python train.py --d_model=256 --n_experts=16 --activation="drelu" --router_score="sigmoid" --routed_scale=1.5 --init_std_router=0.00919 --vocab_size=12677 --norm_eps=1e-05 --tie_embeddings="early" --optimizer="soap_variant" --lr=0.00334 --beta2=0.99 --steps=6198 --dataset="wikipedia_en"
Below are experts of layer 4 (counted from 0) of a mixture-of-experts language model. Rows are named router (the router's row for the expert), gate (a neuron's input weights, with its number), up (a neuron's input weights, with its number) and show model dimensions 0-255. Each number is 128 + 32 x the weight over its row's rms, rounded and kept within 0 to 255. Numbers have three digits each.
After each expert's rows: "gets" lists some tokens that make up at least twice as much of what it gets as of all text. This comes from a sample of Wikipedia text that the model never trained on. Tokens count by the router's weight.

# expert 15
router:141070118128129117144141117161119136138071118096160157169201105114078142153109135059085149111131163148105159094147087172102202131124162108111124173148119139146060143104123154148151155070111179147138079083097123127122106164158105100085182131197139164061124143154118125126158129131104121115159126137114162101125105191092175157159116120123088114178116126153125089157117187054088164164138145129129097149120095178133173082087126135084167177116102162097157106058147127133163166133140126033123165081144127171078092099136097181162103127146147111191162081111097107124117131154068132121142120093110087137154188150172123090073105195186070101088119124171153111129131145118075152160155155130150126142142150144134125165107067140105129095126146096161085127052075108122134172113198128
gate7:136137117134174121073066125101144178113084135134150117093103110164111085086114137136125135161063088092190114157103148129148114096138135138151118123062170141102120144204105141097125135185150106072158202211147079136149128080135099142112128190103187104143129078095103160155099051143127176154137181121128144124136195142140130085048119094127139131118130119113097138082064138144111111094156104074166155163112178100094173102159055126136145110172092085100140181137081119103117089140123132151114101104148140172131152186124123114115130124114096165063142142158127130162182135040148182121136157169114084099133139156125155211125155105137111148143102126120113117076140154130114141172118160108155047107098049159102158149138166183151124137073156157127092140106147117186133149109107134
up7:126117116128157116091069116097147160098093145143152138113117105156098093090113122143122127205041097090214115140095135129153140081128143124134126148086163148119136142203134165110109122192130103095163198208120069134143109117122093113096119180107161123150119106085133148142095089168163180154144160121128150125165192147145131082063117092155130131132134124111088146067062144164111075102162113066132152168126177092088165132193081118149179068160074085108130194137101122124085092130110141156107114131168164167137132139120109127115130105129104176060156133154123099149181130008145159126143156144109099132134141158118162176099135089164131156131116115142086117074145157116097136166106145133155087123105054157064159128128189160126148118110133177112054123135139103159148150127127124
gate8:146146167171146162130143173113105078096165151091148177103127121121120023147171131151153132100092127116106073186131130125167116060147130127135143176080102094091162116139143097091106078152139133147130147117150122157181072100142147142161135075096160089139204138147113171122086147148156170130096155040047073174138114123118116129098139119176140150133124098132098097158116083116132126105141126150078156128060164114190121136186068078085145071154175179105092155133096074106117078141108128134100167155159160156191149107107135127098159111112124135124143094162143125143142077161149180139074154153131164105090115109089101160137089106142173139113112170138123115095162060192123085136130103146119107108077128066109122138061200091175144161141092137141156074128121168156173110112164131
up8:125131190161147161127093177091122088137191145113147152124109125159108098139166145172162143130111088148122087138077161151184133052155118119127138156093103103139174043205143122104145069111142099103134192113141126175176122096148190156149101117086113107123177127115080156126093137140149190138126123087071110159136144111116124100076125134129155159086125058107100152140077096141163124086140096163083142146113175137144135134171085074061116074151116133141117145124062090068125089151114129090150130114161176157182165151094155151097133082092113110149197164180180158141136082161164120117061151138128158094087089135104086169122090066120143155133139138132151162080165087194146143093127106164072110118079107120109135147085138082156160162075117124123135083141127154150178094145159163
gate9:153111103113128134079130088073171110108107143163118188150072109112122083129077112170143183092090162134166127133106131096103112089077152149155184063085080128103110131108125050113130111136164093109097164220122097155129146088119100149106146140127117113157137142151065106116052103125116093105142186125137164192123134168143120133074112105117139138082156126058098152147083079120084130074160169147089129088178117135168118120148139159136126128180113143141090118102079064137123110150140143059163092093046138121158157157092129118074125135139126098138167138130123126141159161155133085130127161140098143107105118138101100111157104081137065146181178117147108094103170151116153133080141150109091158095137110111100095082142143140168137182168195124108160130086080128157144139043018141
up9:090135133144091136051155092066160119143118146195117164143098109130130105088082108150140157100116149109162106168113151121112094082104139170138140071105114122111111107128108077125167104127177067122111161196141085148123145091124085156135141143136114105164124116125072144101085060170110094125129148124125129192096127166112117137088115128100164119054112135027114184146122103143104126049177154161075144089145137113144091142131135162139142117231125136114090117156076083134128098161087133059168096090067130105144150154112114118075150124126130098148176136130147171135167164145131116127090137153122135104089123159111093116174125115122078197177143137129123128121144186117147135091166142102078161094137085094087100093094147119166123199177159137092160123102062143122143121075017147
gate10:124149182126101109109143112106150159113141151114143144107128120186155080145206131142156144115106129129116081140085170127137119060130169124145104117045133098132172095155113127083108078202149136090100162149152132178170124088105165127150107125115108146100167099129095150147114139134170196118144141111106117148139118104165114095091147129145119100096113076070095137152121108139151086085104082086088165137144145095121103173140070111127102108153150126124104108133065055093106110194199140154178121114132135169113144117086144064147144123090157215089210183173177140157160136101162165119147101194168148072053128128106102140115140114089120159138157147129133118063153159139150165101128127123131137093115075084153157092114145064197162160075086136150167127171120177151204135101104165
up10:141138178139089115103127078113141124107169163073126158120165097183132119189163140115143107083121135142109092134114125139161076080150179107169125168043162081096134120138114118099132098160102145076083171114144058142198112111109134180158115114141113136150177108163097138118112127140227201165122173131094129164085140174131126121112105130114140072114082068089077102174136105116176085096111077108090143055129119095132121111114090077172063131123178153137116148116097084137109171183163147066169128126105152162146126093087153130130101124069141152104197168153166140122154115109140188158126085152179152079065137149116144143147094109133122141119126130116140103086122141139113141099150144101158114081102077082151133114089148065166149132087080123147125082147154177153188145104129195
gets: " was", " in", " for", " is", "ed", " be"

# expert 2
router:167057150126116156086144160136119090142085161126145154143159084139105152179085095123163143117109218119091178121153097158101188124131154145129089133139121089149099133099131114140148112129154168100184097112105089107128121160207134175113141099186152180085109067130104128152172115144099128093161128144092147094100083149096162098114129126115133166176167128182078112191126171094131219204087129151149086108123105141127137119052129172150156156122154104068166133074139115135121156120107122115114143125124105142123101106132198192192080128137104124186120040114088107127112109124105107163087148111106136116172126164085111073096120155147061165130107196142134134126137109126086158198138165137142129142129164154107102168159053150112106103095151170182077127118142099122141181113182105
gate3:152142151109084100127093137051118153143149131105136183161100139157131106176075100160169100216095122167142156123148170095121160110105145113114127154080170103076105108123149121122167078100135101093162133152100150099144127072141093127049195151149155108173145161133106138055149151135146107126160110144087177133165124124091166087163147090122144122071131106123105149179101144206141150086136094128103106127197117104159115130087060102102092114174125128136154168100146139143090117113109180121187124112114116091115117125141106126176149115125084133111157141101120096126126152135088181116121131152154098091124108138082075128153167126210141107147103134142088072127138090184080166076083118167129164136101078119145102074086061151149135145177106121066154131067130159064166217132063099
up3:144156164120103125120095158046132167152141144128141215136066129143080105177096104150127089160095151179112108167107139094151136099106121123100115152098134096103129098137131069121177051131145115078135161124120170139158134078110097126118127113109162126130124164181110147076152147141129148125113081142056157174151158114139120071145152113126140093060144093118105156173105099200149112106143086135106104126225129102148176177123039119129084140173126124186133181119100125135124161181160149075195094150101131121154142120120096127163134138128097145097135126133118138167161132112127164121099102181146110078095092132090091106169172120152159130110121174114119084108143074216082106046109133118136156130078087114169134066097065149173136178165118127082165120076111120123174179094103120
gate4:123136135136030138132139163111150110118191155136144113141135081178180109174177097112182146160157130151099098174134115177142123086086122119105157141109185076127145135143154030093160146129175127147144154083138116142155185129147122142144156139124086104195148075178113127039136188189136110137067160081124123147113150127136125122106148118120086099143091088073125131068135084102151100136147116092156175091173101148094131115102168086140064130137124123089175159169106094098053131134123139153142148190136087147100159174154146134162158097138148146127119132178131155172119130112098190133164132116124151090127153162116107160077155190088105117165107146156179113123156152107212112218111131171102157118150135127205105146102114100133141170130152150141146141056070081111125136128107135
up4:135149152137073131121114202099143092127185156125131080156162089167168104148137079093179115191165141157061097183160112147155110110087127124073118134110192115158145132160179059100140129145145116118165183059138097128175161125174110172147116121124136113166158065155108139035126170171137130132079151107118140145108153124142137110070137157128107080135084132082097098074139079102135101134148143074160164094159131149115119129116157081137118114131133144085182181178111099108043173111133150193149168188142105153114141195142124146182154091145118135114099162194136173156131109119104159138131131133132117098106134147110129138087177163117117129089112125158174124129162175110217106211049126167094159121133134107174105143134134071137116164150142152134178148093090105119129162147140136
gate5:086149080144168113124136088153119166118108075064086131124153134145109165175146078129073159102145152144083058118111178186158128119170131088092136126101165199136108114164123121117179100172111073111175143146113152158219135102058173132135144047152114119111216143095101133108123118160177163087132127108145098153136098145103125114074133164162074128085166117085088144132087106144127084109084103093096150124130155104181124134125125100076121147182079147147134087125098096067150097135148118197193107160133104123075132166077117079128123134118146134132117113168167200180191114104151140114141086208184089116169122159083093122087109101144110139129160100147138125118140101192143130136104082141128172129122096138128113126098090079176111144136116083090121093161090123100112152113136173
up5:058140106163120129121105101073093155109163138105138123082176111149122090160164093102157097113118135171139074159084128134157141065132124095130154132072139099139173115168164096070127117155145091150124148130096117178193110140096119105098099069121103112119178138123121179126160077106167152101120116126108102169141091172123115144114163094118113071147126067061122150151137106175142078099149155066088109118125134098184182145174115055114113129175110165120126107141071140050114082147147145177206103165162113129132166164068114114128124081112110145167135093146162181161158092119130173155116155187150110048112114135100100141133169141094126130155136172127128175101104082208117109116144101129107136115104155118146151057087097102164135204135072099117139081137050130156132084119104175
gate6:085151169088187130104122159044111163137217144111161098123065114171155111120110130047135129137110138072127144107123201141142049162113156058126100054056160111156104110133120096136115155145147124134081106114229120137130137097121163189152057162102103095042125110106125179096108113120123138105101086119105085146165117068137124084130059127159107079161105100089138095164137128192131111106091108112162087110106151158169143103150130111119120184116151144170055096159137123110132107107142169072170050133133133112126084111118141112091156092124081133089166166125130104140119107140129100171146124107178116119076138166095126135178147135144060156160134088177100156115150115132124105137136100110156154131136133079137123097138148115128152194158124157125139112157139117103157059143125169
up6:108149174097213115118136158071113161141189158089159097131030116180127119110133100075120126143117129104142117108114161135151047141118160061117109063064140119144146110154134095127115138143136157140063103107194097138127166122132171203148062150143122114031130128115083178105118105118128145114075111111089077128163095107135128114101082085161086088164140092133143109160153144161126115097090124104162086126143168146144163103134146104130146178160126143138037055148145115119144098114145168081155045173146137149142074122125152134053176090128075171115143149136127121146134099156122101208166124115168119108085144147090126153188121150180056149160160091163075166113155105117081115145095095100152156138119111093140107101121145127129149153164127161110153132171120114137157104137125156
gets: " the", " a", ",", " to", "==", "'s"

# expert 9
router:126069106120089131145148128161079154177089134046157147158224085107118141146095151079091151076114144149103164108151086178115213131122173100092127179154105164149060145088126152143138142057112165150159101122098141121119115151168129081087151091193151135084147130141130116123132126103085141112157136124146174081133085181098158162153097127103084139184151127154112105158140150070103160176093141145140131151123127182149130106062124149134174175111115167098184102083138143139136174124117145059101139103125132123093100143121113164172102126149136128187131096106108086122098129118129122128113124117095116137141175179136131094078056149162078116072102147208155109120129123109056164161124200150147086135141148132113126190112097156105097095149134099169076153078086129094094192102181127
gate2:097129168211128117091091191087149126100163143178165164181204158132160148146117149106132165096126117137160090154088162082146117094163127176141106080108104133105134065092129130068114149166139102140167142123142130144150122064158110080166137135080071172141158102124101152124137097148080117150083164116119087163138145127168124103076112093183180164084097065100137123180067098205167162089146067111147216127135150163138122108132078103180099126169125140141061109125078147167105103127136124159154073207118165103127121141125112090131121069092159107127147126170131179145176138117167167057117165139146141074098123144130128180116150132130144138143154128119105152090154163158097105131095082145163114099122071109159183094113118083182174144101153109139104094159132131139164105103171134
up2:144117222235115075131102114079130104133125125123109163157127125180159147106164090166132131112178140167106122173114139098204150107118131104138128145104116108125173049124089098054114099159142104124120164111121159208178121131136165164165112110120110107092190115143100176157099143079130159137097148119118100115138155138141119114104145108163121082109150125165109163161118118129155091106121081104153157153159124134128104167144086108169089105158129134162095121143084106065132090184164120102159093114130142147150144135068154088110180104088155145145176120159166167183152125129109149145132085195135142066085075129079148070183137155139175165116100185097145137090117099152119091143100062152142113088081110081175156139117106082213155155120114129093154052168088126129132094114138188
gate3:064121105116076162114116128113122125100169153136154149111144122157103147090116169146131103095110108110110145163109158122128114116146193126111158136119124130173103083116062107142153220169165092104130149179185133126130178103104216078113123101122077101113166123116104102127109093142172169096130077103174141133075170130176073131112038218065133115145103060050132146157110160142108132108126100118092166108110128118098127103145097139126135141132114108133083177171109183134086136117198086124153045104115115163090157209113094114139102103092090135165110110132135138192159128113149139082137140163119070051084071170119131146163146119178164122156144079103114187121126091149147098183118104172126107156122153133134120107110125139126126096155083127094086108107093140136150157132044141
up3:046163124124107145127106088113127103126168154115137136118132109135099137126119183149094117098110105084132132213100146131124104132133164112100134142101111135217139107134099071122138157168181094115126149204190135119131177107130190093119129107140079084139185108145096125110143120115126175093124100112160170120109150145212073124152068185080157115108084067084157110130118140146094112127104118128086153121110135136069138109157109125144109135130098116152095167165096176138085145119206084129153073112147158164130121190100088079130155135123078099182120068117142124208144120094152096106174132166113120073082050137095148124159149110177203111149127111098095157114121059132158101205084099177119111103090146131131101102108153150125149119160111135084095120114096149111154156142029123
gate4:124132186212117158137107094095187119121140190145150185126125116165112083114138106143150117072134138160138124108119098126153166071116165107146121097093137160106168097158100086099096145132117152126120162153182155195158115138117135145166164103106104054115166118130118193120112134140195167150101122128088090121161122144164158104141147137161142117120133146136129136102109134116168086112110045091054163120119131107086186092145099123187116109134143169167157140150059090070156082179178125153157091135104163119105164099076120108145186156092113196164193141129167164166157095111177188119148109151207146103087111124064064141122177104155156123146130168087097176068143060145131091155128062150123134103113120121142105125109126127194148156080085136071132130126116105137154120122157165
up4:132173157178068132143108113061161096107156158146126150091062132158129087130125113147160137123127146142133087175127149124156149069147132135148102073089128134099145123146107097104107149167113105134124181113172154185146151119114159144144149057105112095086175113123102192147103151132184189124103106094126091134142151119150120114106157143144148067127169125109121150102116142129151077089136039093051132131114120148109185120186118121149097101140140106167146176187078096095146121179177162145146097108107118144113119096095136076137093122090146175136163172163160201188172101104167193105145122127204107092049077152077059085176155091112134107118110133078135180083158087135181137167153076111125149116132077114138149103101141100176118163082093105091170115147151079103117105136120161
gate5:124148126126093091090108112083113148127077164122181157102123162127163133141120069099110152189097057090084145104126099094125091123130138092168162172125102065135147186131100126119048150120140113119093145135098189153124151122126159152142168105147109147172167160150105170126102092082170144212151082148107158164124082067141142123109157132108120072144122062075106066100121064155149151137182106120113138126162151160155090107216098124172093113137159139163123161137109155051070121145146161215132161152093129135161163165081166129170134136102090185098159175109177116133134157090124172159105177163161136107093097112089127158157157137141085155134141172111145106131110083180151145167204173170108155140083133101119174102174131120152146148101129133087145107150127135115126132068108174
up5:126146115143100121104121139101114137134111130105177171103141141129145133071126102085095147166097102123090131123112117140124095134145128069160134147120093087105144168119113139108061158113165125088121145169064191156111185099141176158177158120161115131190177160131082172150142076076165127179162089169110184185126118042129144116093127127110103076175126059073085061117150088146143151153196102095122113126197140156106086085203084158156103131143140140138115132113089147048089118128122162236122165182094102149165151163103165129202154155107100136118142193096132136132134156083116158154129168160121117126100119082102131135111142157145115105152132188131130128137122087170132157166201174150102157162082145121137168094165180126151154157072139126087140105119145149147118135094137163
gets: " and", "0", ")", "\"", " a", " or"

# expert 3
router:129095092113114149137190165173141123116091174100155124154163070098098153152091095132148132154196183138131141087150086165103143118112174123110127181126061155119129144119128166142123137076092161180120068115080140129139151147153140090138176071164167163095165130166119145115137159164090121157095110149123070104145136212110131133103125152102152077170133125165123108148100202076094156121113133152134112116136111158112155089112147117128142155146108121117176075114164116148162213118160185101096123109159138192070077136133108195157089123161099179152122086118085171108091124116135145116142109129074079156129166139191151162067113144169142099044095109183141127125104140110030141173112183127103118100125176130122123177090155140109162068122100099185102140092110124098113173123174094
gate2:136152090150093111134142150087168163114189101115078100112149105107099090135131098143120079148087148070116087104153105116094094161094163144163079142099074112174153139118142169130164136101125096090107133128119143105108217106112125154116156106112127128152128130174160136153128084110134104094111116138140139142151116138176118158089129089131168088110070226168105178098120092100111076127101120109151103148101111092135111134159134122168187132102104153133092174144144137164130110127106122120102081121122161114124073183131139107113167131142148090107102185187062148148130151132131033149041124093170112125076128136149154109113113184129111041110118063006088122159072153141105061148114148145115167085140119121124075185159121104125123131162083061113158117109136135149130119201062107
up2:094174087149112134110174146087143144123141096107133082079110072104073130156152128141147101130107216083169100089146156090114103082113124152142086109103082112115141139135147175126167173129135128087137161159103144107115174114090129112148143111060093180139195133167173100141146079127116134161120077140131081105105130126179090163126104094117178112089107148147119158104082110101122072090120124118139104133105149127117132161170149068164150122152139126211096173185144133129136133109115131150106053149173150154181079135123145119087124083149114162073112182158089155116149158110132080125113055104139113141071143146130116122149128196137148044116148097052078137168069192152095058150120124151134117084143116106166081201130118110112138125129032090118131141115189094106133098130087096
gate3:087147123133138118131065115091111156152168136138148139123088139149102084091119184119135135109103139163130154142082061171123122085095127117207075135097155054146129086124124120130159142191138071081091108112149077161127142092159142193139148135110092121153198102094081153122083109119172138163115125141109103176140140122160097150156104101126169137152082079126125126083097125123167082089095115117079125110141110129123138118170086084102114097166140171180086141141124094136117083172130098129093104142063131099158106095072114123113151130067169160100099184195168095128149153159149088133066147160150132101070141145114115120095236108066123127121130118047141125087115090185120106162177103167157126106127112048125153119076161094152153150143055090094112087173153106143161099150109153
up3:079136113118157119140071117118116161147144128144171120147092087145075100096101169156148128137132141164155149145095052152128147081097146161210061131124134071144125089134128145136163158171138056103084099087147087124115135093135165190140167143086091143151199103103104166115076104105140138153152115152106126166144128149141099178173125133099185131176091081140102140082104140112164097070086120131120107104141120131123139133167113120089107083171124134170098120146146111142142093158122113149097094158088107116136098107093092138131143111066161174119087216179139098129145139141153107125073171138157130105035118109127093113082210109103146102101117093025147128102093123192103100161195101193159146113119104047126152108098162103136144117156076091105103089162172091108138120165113142
gate4:169100140106081139132100043127115113140151106087095135115201125100122144151126188044150133109150155169149101152107105086132103132093158077130189190128157145165106108145119149116145086138111158132114189112119167139169142109149157072180169052085088133154203143106134141107094150160131127108029131113127068144182181144117126084129167170138128125071156129103171098180156114071126114121123118133181194146153125123070131140125095124139094123088109121119170161134138175063175109160154087073123121120154145173078120144107152085135118162097139166088097061134166170166121158130108190131144077088095126121138126168139086111121154126145162174110180231146114192145141100133143159158143106107108105111077134142143122083112094141153143159120077137105154140167127161132175117118132165
up4:180115146121094138123106025121127112113160137118081123111175122120144138150143172067136130107150154131141074149117112075122058142108145066107193148129147135150123100145125149106143083159114157102127195116135199143168139087153148070162163096054124160121194117082105131105105150161128147112071116117147077124210165114120140076120185152149123122080169129090145115185151118105137080123135136127163174157114123128088125144142108103119095130090134147110168153159136169071152116143157095095142103118108139171086149140120135078114121130087135163081104087126182194168121148117133185110119115096122133109124126147100072098166104133149148176126183249118083203131125105151179162151120087058133101109081117157148156104127076117165128152106053165097135117181137176108144096110098154
gate5:123151177141192092111086117098140130123130128149138137107144174172122147080140142139151187152105118159126094089100171163190134045191169159153149061088152112137137093160147113069119135110158088108102127097129072186151156089110175142121063128116085121113152120160053169178130103152150120149063174142078060124156167117184110118092135116186135124122128116126107155187130150114149113084119084100130116060113166131139071134142094163129111093122133152155109152133071127096095081165188125139168109122140092119092190167100117106116166153081183155108106141148156099158158076140186160101156087172144121086070137122082108128113118116117110177096192169092071133114147120144129113114110087144129166121079051075197140142145144084138145183110111141129163081117114101119163134084113121
up5:138166190118182124123107103099151138119127139100090113085128113178148116105122168142135169180095129146136082114097184101179135037121143136075133079079149090108147109190127084071103096103167101126122131098143132167170083109068149165120086162107109098142165105106116116153109101146137135130090144153098101095162169094145147142071118135170161131110112114112107099174109176142163071065115066074175148102101115130156049163137113165111118100118126154142095111160075108100096103124122093143133091128160090155099185127093196136102146174068136144091132167150162133147162100096177142152093095154127130104062137092067113118066127106114106138106165135088084141077189097153136107059105100170125127088098046072176142184208116088133138148124119145139160095155168134142150122098129137
gets: ".", "\n", ".\n\n", ")\n", ".\n", "==\n"

# expert 1
router:123089129114119123138156134154101121159062106108154135191216102116093136129071120066108146103166125160116149111162072171119173141090139104131125186160096153146074155097130163143155146096102167156158114119118145108127107141181104119081150112194154135063124153149116104142168126118106121114143123135130163083127101178088184158150117131146084129182144127166103102184124156058109166159119112148117126162131115155133152097068133141097220188116111172106151141053142144133162158120117129044095165096106135153084114154145085176157089127159124092191106135122085097123150121165119120144093133153117117126157204128159159080069099177174073125043120090211173109128136140109052122149169143143144107122150154135115119165118071154112099090163134121166085135091102106123106190125165127
gate3:136132140172129150107105136101117132104166131114129176103112157149129111146170114136141089090121137148079078088086141111160118092143147132161128101096180144147135101178113110087124174139131097145122160146165125176230114109138138158150110168110076145150171109167137178138046124157134179135123131162088095157141167131121112156106136111155141137111120099120115150129082129164158119075098085088091147091102172127185173110127079091091091110181104143110123138146089092088150080144175152184171071124109139132114115154072141091126140107112116145133149151176177158182176100143162206092126115178175136088101109165123094150121105091107151088143146193114111169087141123183145093136125124111134168091088080033147115106116147058160181144074108108093155046175091155140168143057135206
up3:171116130149170154101089100053109109094181148080123120104144156157131135123157116176175082133104157103105115102040112084128075120125176128146125119116144151153184150141085135099123144097117133178144145088113119179174128148154152172117115131097032112157135132174154190070060170106108133147162113157074083151135129167128101144069117129165107111127110069110148168138066180154116126097104106082151118125089107145166169165081104120080085093144137132125108129111082089101158136174140139187152091119144140149087097174073109081142111136151102132125116177143168141176143175183145128157179135148144128116104101111152115142132089089107197095149144176118126155102128112197193089158154183143105140109132096077120069118106111116109171106095153065102156067204116168100129127095133181
gate4:130118171169128138138142147108182091155203093180157163096130175159154124139142097152191151162164101169122090163143161104152086108096130101161187104053166106134110137154137130089078104139104139084071172136109158190128104149088114104189160156099110107162170079141105159075170098137100148134120156131173111168159142121089149098107089128115150059092102167098091087135159145151171139070083103079085143130182142070138125100143109107110108109122139121101090159189082121081108111171093093142130119140190190158161111145077103094169185162119189164177131123169167192205142125088164142106090137141155132085072120157100097115135076120087134154149110171123142123094166159152150064156113121105123139115099096102120141122133086086159167176118110104105111139149094110131130082077164141
up4:134123160135079133134110131089182119102195117104122175107103152166089141079164165136156137115122123157168093104112177111149111122054113070142114133097152080156138100117148080087131143162141099073086209136163158188167119097091140138136158108070139120117174115171111140127109123127155140130150121104131087115129130133127109075126097132147153100099105100103133042157075115203114093087094096118091132078177157127156139117132091123177106151139108143151141147151059136136133081180158095160149120146150111115087132115134170090146181101143184189100161160158149178155133087095144136130121090161207105077092120181087109145159122128151140154131135149116139126056166164151177134175121132169121088151067162085121203066110118103186157134126079074096132104178137086164166091067113184
gate5:084169147156088186206143131117151124107215108088145139153091106127106127120100122095099153130163120147083107090104099135091129097070149112074141094130108155102160164148077079101160180146153152093116167095172104129089135067142080138090086114094165078155120141102076157074086126093072170160156094164159134125111117159114128104108108137107152122149141070140099164148089118135126109104115142094088060102099145068147057101181110099101082158116186192139120093131125133082085137187147080186123117223056158059173103120123183078112131142141162115181138125097156093097127105100103085129073167123118138091084098120141148102135085157090075163155104091145061121094127093103078148142099162122143163120116111109124098133133165142149113098140113161160131136083163126134127139156103134
up5:060155205161103130166148147134183096104173116095140097136119099124086131104123103109095169119160085177072100078128137120121130092093130097092148081127157171128136174138089095081199159141189130113131141097174090157125131044145084134125120111120158072115137105125082177111076121092105179148159104162164125131149143129086141079150146089092178133140131095138089199126113132165126098113086144068111067094125115076142077107171102087112105163104168204177131129128133137089110120165172058162153071213112179085150114124126171119135150123140139152156118162109169126098157080138125132128083134126121142113071110130133127083133088144095098123200122128163040139098107099115073149120118171115150167098124092124164123143110089120146130115156095206142136111069151137132151143172176133
gate6:128176125118144136111013113100180189138104079157097190136131181112134161100120176183139122180158113178142148117076102137129099095065115159140104137102136137100112118151102136086125108173163137155079162096157165126164156077100095112086133143120118137129141154125097111198142083092130180164093123136065154176083116146152124148122153188135143173106138131121112143156084137133130121138136171128139174113176113058109137130137150099144073113140190097170123148202077138092130067160116091125144103161082160133125148110135168128089130110105095108117164151154201161124144114093154168101096056118183136089129134124109102107109063144119093161109159088081103077127091135135141123154155118151136158138078096165165089155145149109145184158087121068120136091075161092137141128062069207
up6:150169114123144161108028135094165149122100075196091178141149155132164147084143185135153129149130114152138183100077095138137125098070120156153109114123124105110102130157136125089125104168157130122089170102142166134138183043140103114124130153120103139121126156121089105178135087077134169147102123122047183173081130154128103105156133178132139157111157137119144133148077159122143133138139148142127148097185105077103150104145121110168095130132184118156126128171056125098124063138118116119149086153073141110103174129141165127097149117109047148116147122151185193143122099093176195097079051117194150067117128133094107147130108143111126178113130097105100090127107167141129116166149113159128179140091100160151075176161157099135162141115120092130138081083142110158156140030063210
gets: ",", " of", "–", "20", " for", " St"

# expert 5
router:149068126122114131136153141168177159176067114091154145172207096112073153161101138056110130087126135124101149094168083196114201137113147113113127178150114144135062163102127141149155151068103162155137086111105104116119116156180114105094193117172138140080122146147141120140164131142101105106153099126128159085140079167092172180166114127133075123168128137163104090150143156060113174161120144145134115141135083183123172082065134142124192178110146162078172093061139105145148165132111133050107163086158129158083102170139110180144097152144135114188121096100084097134107133138091109140122144101122115145153163150165137098089097159179075107055106126196151140119141151105073172135140163153138106131144142138117120179114088133115101099135149118163086130072083115110159182106209109
gate7:133175122125149090095092124075170107123144158140105136094047113134119135146165068108174148093138124114148102147103133132167065103171100100107105113071098105126111108132108095129152113154154109106114174170188155209138138138073157124146122137128089122129147119116146148121116141158156136113100138105138135106114162077160145076081152111172099152152170131120080072075094120139155104097130146114088086123134170137130133106115104079100128116161117129146090174120080132077143113150195135157127066164158124066121192057069142121066144085116141197159184110122125169193166121122159171084116097141178089101094064083057132167131123139118146160144166098126133112102183086131174115143152115175134123144027097131143168092143179113170182189091087105102106100130137075155103086083126122
up7:070131122143171122088130132086168105150116080095185184110163174147088096121113082140130114129145154185131121141104103126133128061107102114159155090127153085143171130158089122056119052121125064136128138180147103145157125106119159122151108170110143119142130090126112157133113176134144161067131098128168120132084202108109116083163170139142155056114145112109077150198074129142151063097151110094113177081114155131136090125138087140119157127170117125149143114127083119071116127127153091130162079164147103145109169113082194089131149094128131209106163140156155101196152133126113134062116079207139129156064142121103136197133098096075148148142187182167082130088145123109095105135120106092092128130119081130182111144094099088190171172090133110106179107183102148142141156111121188
gate8:143152173128143133151127163108138105118111065119121147066090083124133104101101174124133109120156154147123097105139159158144177130128110140192159076083141164131139099155134153083163130149141106122174082110105103143121063068078104140118095180107103077084147074171117102109148091090173149139109097092126153157105179127160128112142127088112136105124124126141141140072112125146124161085102120111121094082075114148117130099152180104129134179178109146135155145103138147139149069100124152137155116156168170169231129125107131119164099178100185089126144115123200174134172128146115164107123169113110132076127044156106175073145086174139162141193089107113149166176071061197117161102133107160082099121116112100127039123051179121159196124138122177118112149112128177161131151098066128
up8:102113153137131149162122176114136105125116087085121182130106138135158084127143154154101131090123148149147125131110171169153156103135137135175158099110156165072131087185164126077186093147137105084179105110146128160155104059053095111099102163088083089146157108124095128097139117090154189118128080118105119169094204122172147122097112077073097108132100101172141152130131121109154145100121089129086118108067136115112106099131140107138161105159099124149140174127131131099130056109129108138181122120158139110229121141066122095137113126079166113111164106150217170153211099141129182084101151107141157092099050198142121120163132166091164137184109113116158174132124057189130127133127130109050126118099104094141118113013149112170167133156117175093126115109143130147149127101095145
gate9:154113122202158125128078158138116140142124122161130137086098131141181121147122074175135125087163043136175115133192122069192182072149107136113118133068145126119173072168142116091066140124160122128108129138136142133154153090155158080128083126146137133160170170135176129171110117132157152094097113093075105164168174126166190082102119120164192158099166148127125148081095156139135127074137142123118140059104151145191070143127104117027144114153132109111114080159117149082124101153132165132145115149112099112111163134121164126133106134102094195137107121124167187206137121129212194088101155147164135093077129093088126177202156142111118115162135098124109100120118182119095071150114105152160181127098138090106138131147210138112120136117081110141173158156125121131099138058146107
up9:105132164149160146076085118114180172104139126131140126097146080176129107137150109166154143145116107137202084170127157127167137050158075112100142123116134126115184083158115123089101127142155111132073144191148135161166132097093119139185110123094173142132176111143125141110131128136111171130111142064138091115124184065205150100064170111193113111093120094118120125115161163145158108095159151051052105127145160126158117184139099067033113130126152134144102141132067126093122081170152114118184095143122116139117212111083152099135175099084125168077110168160146143189151152105151144123119126172147139116099114135064101156200125125098128140126184148082069178106181119171152126146127117151133152072083068105159135095121143144188139178106111112152168126149122105125117104086151157
gate10:162169194138133146086153166098134096158095118208150087092090130180114155127110092094184113097127087096167147099137191169151091111110187150124169160108184093147172121102111112111140097118130139113167151149124143145135095068095171107169071193140135123106150129110110183140118125119163115118123137106141139113075161087148132112100116118171146141145079141139148170188163090107150173109128091122075134100219114073160103108154149042082132120171151124151041092094123115120121149175196138117135086192100135093137105158119154104101120146118142187074151150149154193133126100159143119153136114148134080093115172199132112140085070163116147155138146169131054131103102137141119102094142152160170113079107163094148120126166156098168125192129055064125127084173103129120147137140127152
up10:137196193133159155143123140107158113142090090224095157070090142186158154124115063119185101153124081142152141110157152159135102129125187120055176111096141105113217139119104119106083113096140145162113107151116122134136124071130191160113099166130140112130135112094130208148124155110175127106134146109167163119145169120157124058128178141157157139105130154163128156124183108122172134170082101110068128108138095121147092146150140137088172126101116100138045074121081122147115165131164136139147132151068143088082110160115146097127143173115144198055151125121141173108122078159150100104122127133116113095093148155109117044084113123089113138181100174110133110110117103119135072126115166154167136075089140133129093125139136101164124235134061071108111088177084157107101141132131157
gets: " |", " of", "|", ")", " |\n", " first"